config = dict(
    d_expert=96,
    d_shared_expert=0,
    moe_layers=[0, 1, 2, 3, 4, 5, 6, 7, 8, 9, 10, 11],
    normalize_top_k=False,
    routed_scale=9.66,
    lr_router=0.00207,
    vocab_size=4239,
    norm='rmsnorm',
    norm_eps=1e-06,
    tie_word_embeddings=True,
    beta1=0.9,
    beta2=0.98,
    train_tokens=191300000,
)
Below are experts of layer 4 (counted from 0) of a mixture-of-experts language model. Rows are named router (the router's row for the expert), gate (a neuron's input weights, with its number), up (a neuron's input weights, with its number), down (a neuron's output weights, with its number) and show model dimensions 0-95. Each number is 500 + 50 x the weight over its row's rms, rounded and kept within 0 to 999. Numbers have three digits each.
After each expert's rows: "comes before" lists some tokens at least twice as common just after its tokens as in all text; "gets" lists some tokens that make up at least twice as much of what it gets as of all text. This comes from a sample of Wikipedia text that the model never trained on. Tokens count by the router's weight.

# expert 24
router:572465484586430559518442604394475566436565479513450411429527480555509485500437568592480512470481532469444533531462406475488459536530544560536541584443459497493521415553507411438499520479476543402435546473506520453572483482529507472499438438447543525451495516477544510504424487438451394451
gate11:484474467475513483540417500437397502485523490445470503380462478424525448405511577560500552640486542470535387452548447409558528459508486499540510517475460478586542476541582463487527539464533520504501467536530396461504428374482469533513524499472479569396552506532440503549450514511437537496
up11:452530606521622470515582576483461491490427476469464537477563478500489541504498471483529488561593527445450493377479492447523428551512507515548519551494587525462463471574490513530557459411542579485497534520466569403518504524453531547461627528503502504479523477569421549489460401425510529395
down11:476595493492514469504428515574542471474397482526535544589443512495429459484496414423505462461479452465503490543600538528518542415430437438477512433477470523430469516602491528553517549460578490561500552468524538443366519505588504498476494558450548458583541378543487430492455470520517453548
gate12:519539378399541467582500415453478522536455554569507519484496441485516540513513537358584473609517463524431439501480453478530510555487545541502526490495485463542470490445593411472541471471623543512485433514464423523464464523449482529518481513556442539508598512464465438568425513548526593519
up12:457457510511391507472500442550491458504544493534460453475465482472488580440516454592479428511518541583547536438422454549552558425554493533456536494576486574408494544500491559432416574459545488535530532437526499590504495442504418531485616447499520408542449412533452521475568522524435438438
down12:604530472472568477590533515524519595555459481478447528521453502516412481481475535574451496469434578541506453421438500448524458573479547414500485455525438357486455572490466546474537362487508533468599505571463459550550465477488563481480509439486478498479472476423402567444524493513452488544
comes before: " the", " of", " be", " to", " a", " his"
gets: " to", " of", " from", " first", " on", " by"

# expert 30
router:520458532544461412519537467403532514467471476436468487453526508502405438545438537451419438515470529422523470451455450414489478552562572536455551635432450505448435433506623470513524468420489556504458491581484549539542487532511441484430606543464411524512471496507437538449556494479471517459
gate0:514492449573514495573566382512464477498571469507475498471516443548515494518520490553484490513488473522543459484419545366595444548482450497489399521459482534512489576491565487515477431475439494508646503474496591523479574490471450497432458548393463578434431516488441512540545571466423518588
up0:583381518510547436489390508516577449548421517526490487486536497509554566556520503454560458507547420517488558495543529461550464492507569466499490454537566471551496531448461575502379454471539407591529479458487466500413544449549538555537549503535504466633487446457478530499524423535618534491
down0:355450517477455417497584419476485547496438521436386450523533469606504473449492456536594523540462536553539563451404455449448441548537424485548556564529543495442446523536514482458408513490593551582526529506504503587445480549508439460504453540489459512433496511425462467489505550479520512492
gate1:480513564548505469548426507540550469413458433521464552462535482589433433558453452535494393467558547541526509511461516449472432559473515539498492552472452491480502555543578501469506535463500518519491487487486512593491579473400553595476458465414427477557441425366460396497478492532598484568
up1:518512475465510408530532535506491587509522535619535442484499594552446557515451476488476481500485547521555541470550502537497449520493523520578509448505460540487612427496486438472509516552542469488460481428555382387501470474503389486476490553518551581577469580526665492503451418517461454491
down1:397509534479525543500421527467574483543421516511441563458537456524459549533421381426538547507433562429475531501544622516523530454458381445508481559533541520496536455475509443491512407496586441511466450495595524529464500504511590564479466461563578554493462473396444493519462554464483486517
comes before: " the", " a", " his", " an", " their", " its"
gets: " of", " in", " to", " by", " for", " with"

# expert 3
router:557475500517548487503504613479539537489489482522458478486481532603547523541385539505405590577487545449568540489472498522411443426556623432474578451507490454514491571540491579415469478559549486491477502488526485510489431512554492592548445503419450439550486507470438577502437451436519415515
gate11:534557516516498492456469470526469518522433541515570529581500459562376476485535484529507468490548602510391468626516517488430539526465515534510540533428499469517557521419506555483396494454463556455470488519532538476399390511452481500532559451389504458576668471474514481516531513493512460472
up11:573533519462546431491517535560484579532429481539581520583505448586360427560470420557465487532572552457462484604547522501389593465523538504481574469488477472477549545456495541454459448457481511437470501514507497485522367502465478470497520480446469456573581503451525582432500567461489499495
down11:484439484580512508567467545420372440568510497539550502496487522556431557613565598524489394500427440561483522539432482514497475525508473436485432481424557409496522559500400483469439534538441530465567504512528477473492536573565432594429536523531525528509488520523472496541543576565512552538
gate12:514498492420485457511507441450450491445467590487552490430554549561620517408537442432503441525480536526441484553485563438534467538458476452581514421501437465496524466541505510514510516523532530498545432530538466575479453543560405456518528482459398456532478440485439375572531440622557442505
up12:526548502519476426509542585507502558633466543531479478513471455493481555500455565587495528487505431502495407454512497440466511465474472559424518544583471555495560560518551376512488546436494485465481510550547584452528459445487527560507434505508542534529464571627540513499576638407533550540
down12:570556528602554459601499501587439447485518488586409487504468552546500499369510521522450462506595567550509539455537483457432580529441502491517522478607496467416497636513540567429580503476535502516541423513506551443483528549484497487530491470461492476535542423548591522524454505499484524566
comes before: "-", "|", "\n", "The", "===", "=="
gets: "\n", "-", " |", "==", "===", "|"

# expert 5
router:509466472552497514492483566415494524487422584534568467453487543608566563521578563547567595619483471471468524465501534478489461402526470533506489469532553512525570532543491560394587558568522516472483542472507522474526415573396474502575530517486442509539529480556450439480524440406555542553
gate11:432518522495526535529540492447406473480496555529455455472464560532579508583488514395455555429520401474521502536460569463484422506507553497484653482457531418491489406476578504507523489500430460483497567442542511433454509494443494452487518405485551598560590511566476486459509574469446498401
up11:562480502480501565429498497567541512533464441487524479556501458405391475518524453554553509569523583438453498456484527554500531518432549512582425519501594641465552613470505518562434428504518482498485561525464527513564521446587455428581543544576574462483473533502538534577470472534526572512
down11:499523457388474533475461508485563461429549558472422525482496422520501470432516562458489509568589552553457487517429486560560504557454542523560455504481519570483444439474523471502477539441542467563548486469494537503473544411465391452504431428465490434382443418545554520575442497519615534422
gate12:438540515504579581434394525542589408529455444528460537505368396572557490444545427581529505491498539558518413592554513427526499496567465517550483621520435508522533539499534503537521557436494556502449495528485535463555510534532555523479479444574581526511581507501506509534523519539464451541
up12:413448541485480490395448568502510507531444475479469495421468445500596473511495525536457530515517355427536428548464499483553565500543588483432521553468541564507502522528455553465435436437545488566457443475531503488492414590537539443517403510506519600471583486436496507552427533522495497611
down12:456464434320511513485472513511532484629447447518585535533546451498516481505534551495481467452509591519471572480534422567489487548459479540470492503450436531568525504485481564571470534555448560448492419547426560437486529517560570489516457528632490513464524420460536506514413487495528589533
comes before: " |", "6", "9", "8", "7", "5"
gets: "0", "6", " (", "9", "8", "7"

# expert 20
router:517478507451497497438514508519514461477499550541456496415469476611578552422398522500472562600513518454432505462617492516537497477524504406444582446567484460488555399543498491469471536466494601600486435489447476509595490481437375522498477594550532508522467511539550476504451414530486463513
gate0:369672446608484473459570556452530454420546473495527591531499525508479505458489434535505577522601532558476463509543491488559475419429452481575543496443490535567463436507467537533549521506519508438494518485527559494563446540585466479455444479409525485573522474523517449476504454429521442494
up0:559489475434425475553527426512473469522464537518395384461521517522510428586537511474509395488488466528543522543437557497404588561527572587526416609556561447506448512511561468568528509578449458483524534491535463529467496495460600525440465514535513565441429605512535501461489533470465508540
down0:453465426627521472420542492498467463469482483402510526402480517615500447559451512532526564580579547498525591525558450556570565520477424488442504438543513553553501474456561537514483415496514475503415467534459555514540447464504444446551513489408531521472487496482549542448510470411490399422
gate1:537447407364587541485471520538457422466522485559581488579505471539512458490461479529459504507519575548553388508511476519449542480431426510458552522571460503411471494542533505516476478435464495541453443503492518596496458495433455402560514496439602467484582444494597537535555511534512443411
up1:498502506542439454501608505514502565542464440561451532590543555500492449519609463422544518505485453517516555615384474567486469449559491486504449538413518570485575499500471490531559547525468483459533523553545506532472531512590528537427389452488413538576532429522442514452401422468523470489
down1:456617506465485474436517519420542426433540568469534540473394559527467504468498420542570437461485454486408441488475512498594503524486468504522436480488497473497478464409452487513432531529509578409570525578546562402490418481479507510542478430503482584445500497472561376495502548542539585455
comes before: "\n", " The", " In", " He", " It", ")"
gets: ".", "s.", ",", "L", "es.", ")."

# expert 8
router:491458467549432477608544388506497445486510518501543484520515583427388581460505585449480458533552493446595519479514460425485543500565522487544501490469432530467484534449459528535483498434469463507594487490491553492387548560412427538502500462554473513456515569556430514465599588567588485502
gate0:594566480512580475488561533448521423560420518548488494558457460499517433514560461574486490493529543534494451527491517524356548464450483431558555466501505486472410487454479481456456516539477611444505544585426484438584445499474510511574435500557602479567520512485520399464479551477568495402
up0:536557532549544547466560428521618485541480512586486500417402462404545442427561478526532475588506487453436467487489435500466537446516388489513548459497484502519539521499502528456520598494402536471517600545468518468482413526435505501515492402506557458554545486466443456495450546498451444626
down0:507525515490512529425402606501549479518545428474562503470496443487592489520515500497467436530438438493482510509541372438461412554555522476453475578497521464503536516531516582491578554478574475448575558509517516484534477636527499540488552512500569432512379380580440506545494491523432473509
gate1:478548465472462429470533571447492496496461412569540539497488518537509484547381521468527507508593611479566496449418431475401508521532528489573560457443432432493469545493444507554555578511561477465543578516548458455438524549525488492468421405532571465538484482389505475564559520564539477418
up1:561540469501456416460456473516437551508534422542527472526434618497454536550403493347450553488523526489546532509422487458459473430523567468550504502538452484479503487455558538534438518476614475548592469505542508410502568578473439532451518394461572476434421555472514478474542471485503450476
down1:454323440557483553577442584437441450539526447528461466500547568483476449499474494544569430490551505490515573501572434544496450509475559544511507489531564391508507597488539465538487472535455505526548486405475427534604569525449513510497470470474507428470462469607487557479454535531538567515
comes before: " of", " in", " to", " by", " and", "ed"
gets: "ed", "ing", "e", "es", "ure", "ers"

# expert 22
router:553475468509531518397503563466501446563477545442536468501481392455472499428496505555416496583445505538396420465528396383447497478522528487438444560560523464477568434439501538452507497461528558457444486461440533476520544434496504455462400610568608493468450487523530485500507497447461510564
gate0:518480592442451477454562550559407523463483470517505452520568474392565449608432459478528505422538479461530454434544503451522598525490442577563512466534448511484521519574576554515510473465459554515520538451548625486417434493521444511467425523487452439487497495517486480466454375434467431466
up0:534538501505544488484528481426439455531444528484466594484512517470550483549569522456415564520561490561488586446475492549440465451552540600439518543534408534460468541483568457454406511577568428433483425427535577527498520552580530486428443535577559548536421513545515545537606489464546487481
down0:488557515567486507550466505503514452449468524558530494536368522473540551502509428562521535559590464429586473507467486574519596569454532483408539477437446532484511511538482497511579435475459566543453481532558421637449475491529463523513552483482547585455498547421504438640471438507462520514
gate1:504535477444422529516511450521490476506474426515505598419528480462472410420493520531477521511537515516430419617543519536488447567477470457474524520492474464416455521505540454487548495515547534516573546605425592551522526507370377548521438449479474404551577471534425524455540512456514521574
up1:501394461569498455488467487546421555471486467464469446510485470488574624556466460440493531514430595462476459453471542465530573518569552514453608600545524441549567529539520542512362527502549435516503574430525487412475477461541525494517547572533472521523594539512548527510552442514531498422
down1:414609575470506480511483481489432532525483493488508560570560446452462427489498472605467459443568483485546587516445503404443500495543460487522442467377523497523512505431482481530522452459417444546446425566558499536454513614552475427545562500448480515570484458451539603445423499548511489461
comes before: "\n", " |", " 0", " ", " 1", " 2"
gets: " |", ")", "\"", "%", ";", " of"

# expert 11
router:516441512556486446520482563497533529529564501509474540552469523415469508490511515418500488551492595512566531485570505511502396461554578517507469609503440489502509527511508607432496425475427534467436502443447533484542502442592595565521524497410507451452534559536488515525460433399359468591
gate11:505455445512464543506543463454483519444431571472461461417543482492521505448528559518597470633543443491454460576507485382535465504425425445555511448483541449431565509488460435496520539533496524578531468453548547516548536592491463440567440471570545532480611450516492488541563435545511554401
up11:503537603522580512423509435539546471555529510479574551524473444564531511576493474443401522440490542451547568472550536529417550534516550572555431482552378558549535437472466428522537570431395526544494532519436524522441543472445491516411493519528481489594437486478546415506513569451525515495
down11:552467372476455469538417549490477558607446459445442449500605446481561604501462455498450516535504535561599518570549523522423497594506506420463534490491499461497609518508459556503523488487551475550458480537500515522528515467465487487639532451567512500483501422579564514411492438528511514554
gate12:486530482483539554514471454572508510548499421483500519480507523542570498466481489575502438516488425488433534534509532486602554505541415467446475403558440439489468527507481518432694504516493543508564507487549490522512526517528458460358490534415417452527496467394580480486422477492489605487
up12:454510406519514511565415442552488502565595440538547523511463635461478465528510470512528435611490448502408520530491498536512427472418438499485531421479430436523511523484384488500529440515458551529488547472482545485535593442499490524449579469405420462470469464428521498474418493591442522503
down12:483549521434550437539536430517540504479382452543477618526520531535501486543504528521495558424499417511514608557579547426542451435539528480485662463527477551408578511399561499484497493568497439458471496533498586571472506536524464571477451437480529514538459470537495481495470582532558492498
comes before: "-", "|", "\n", " ", "The", "In"
gets: "\n", "|", "-", " |", " is", " are"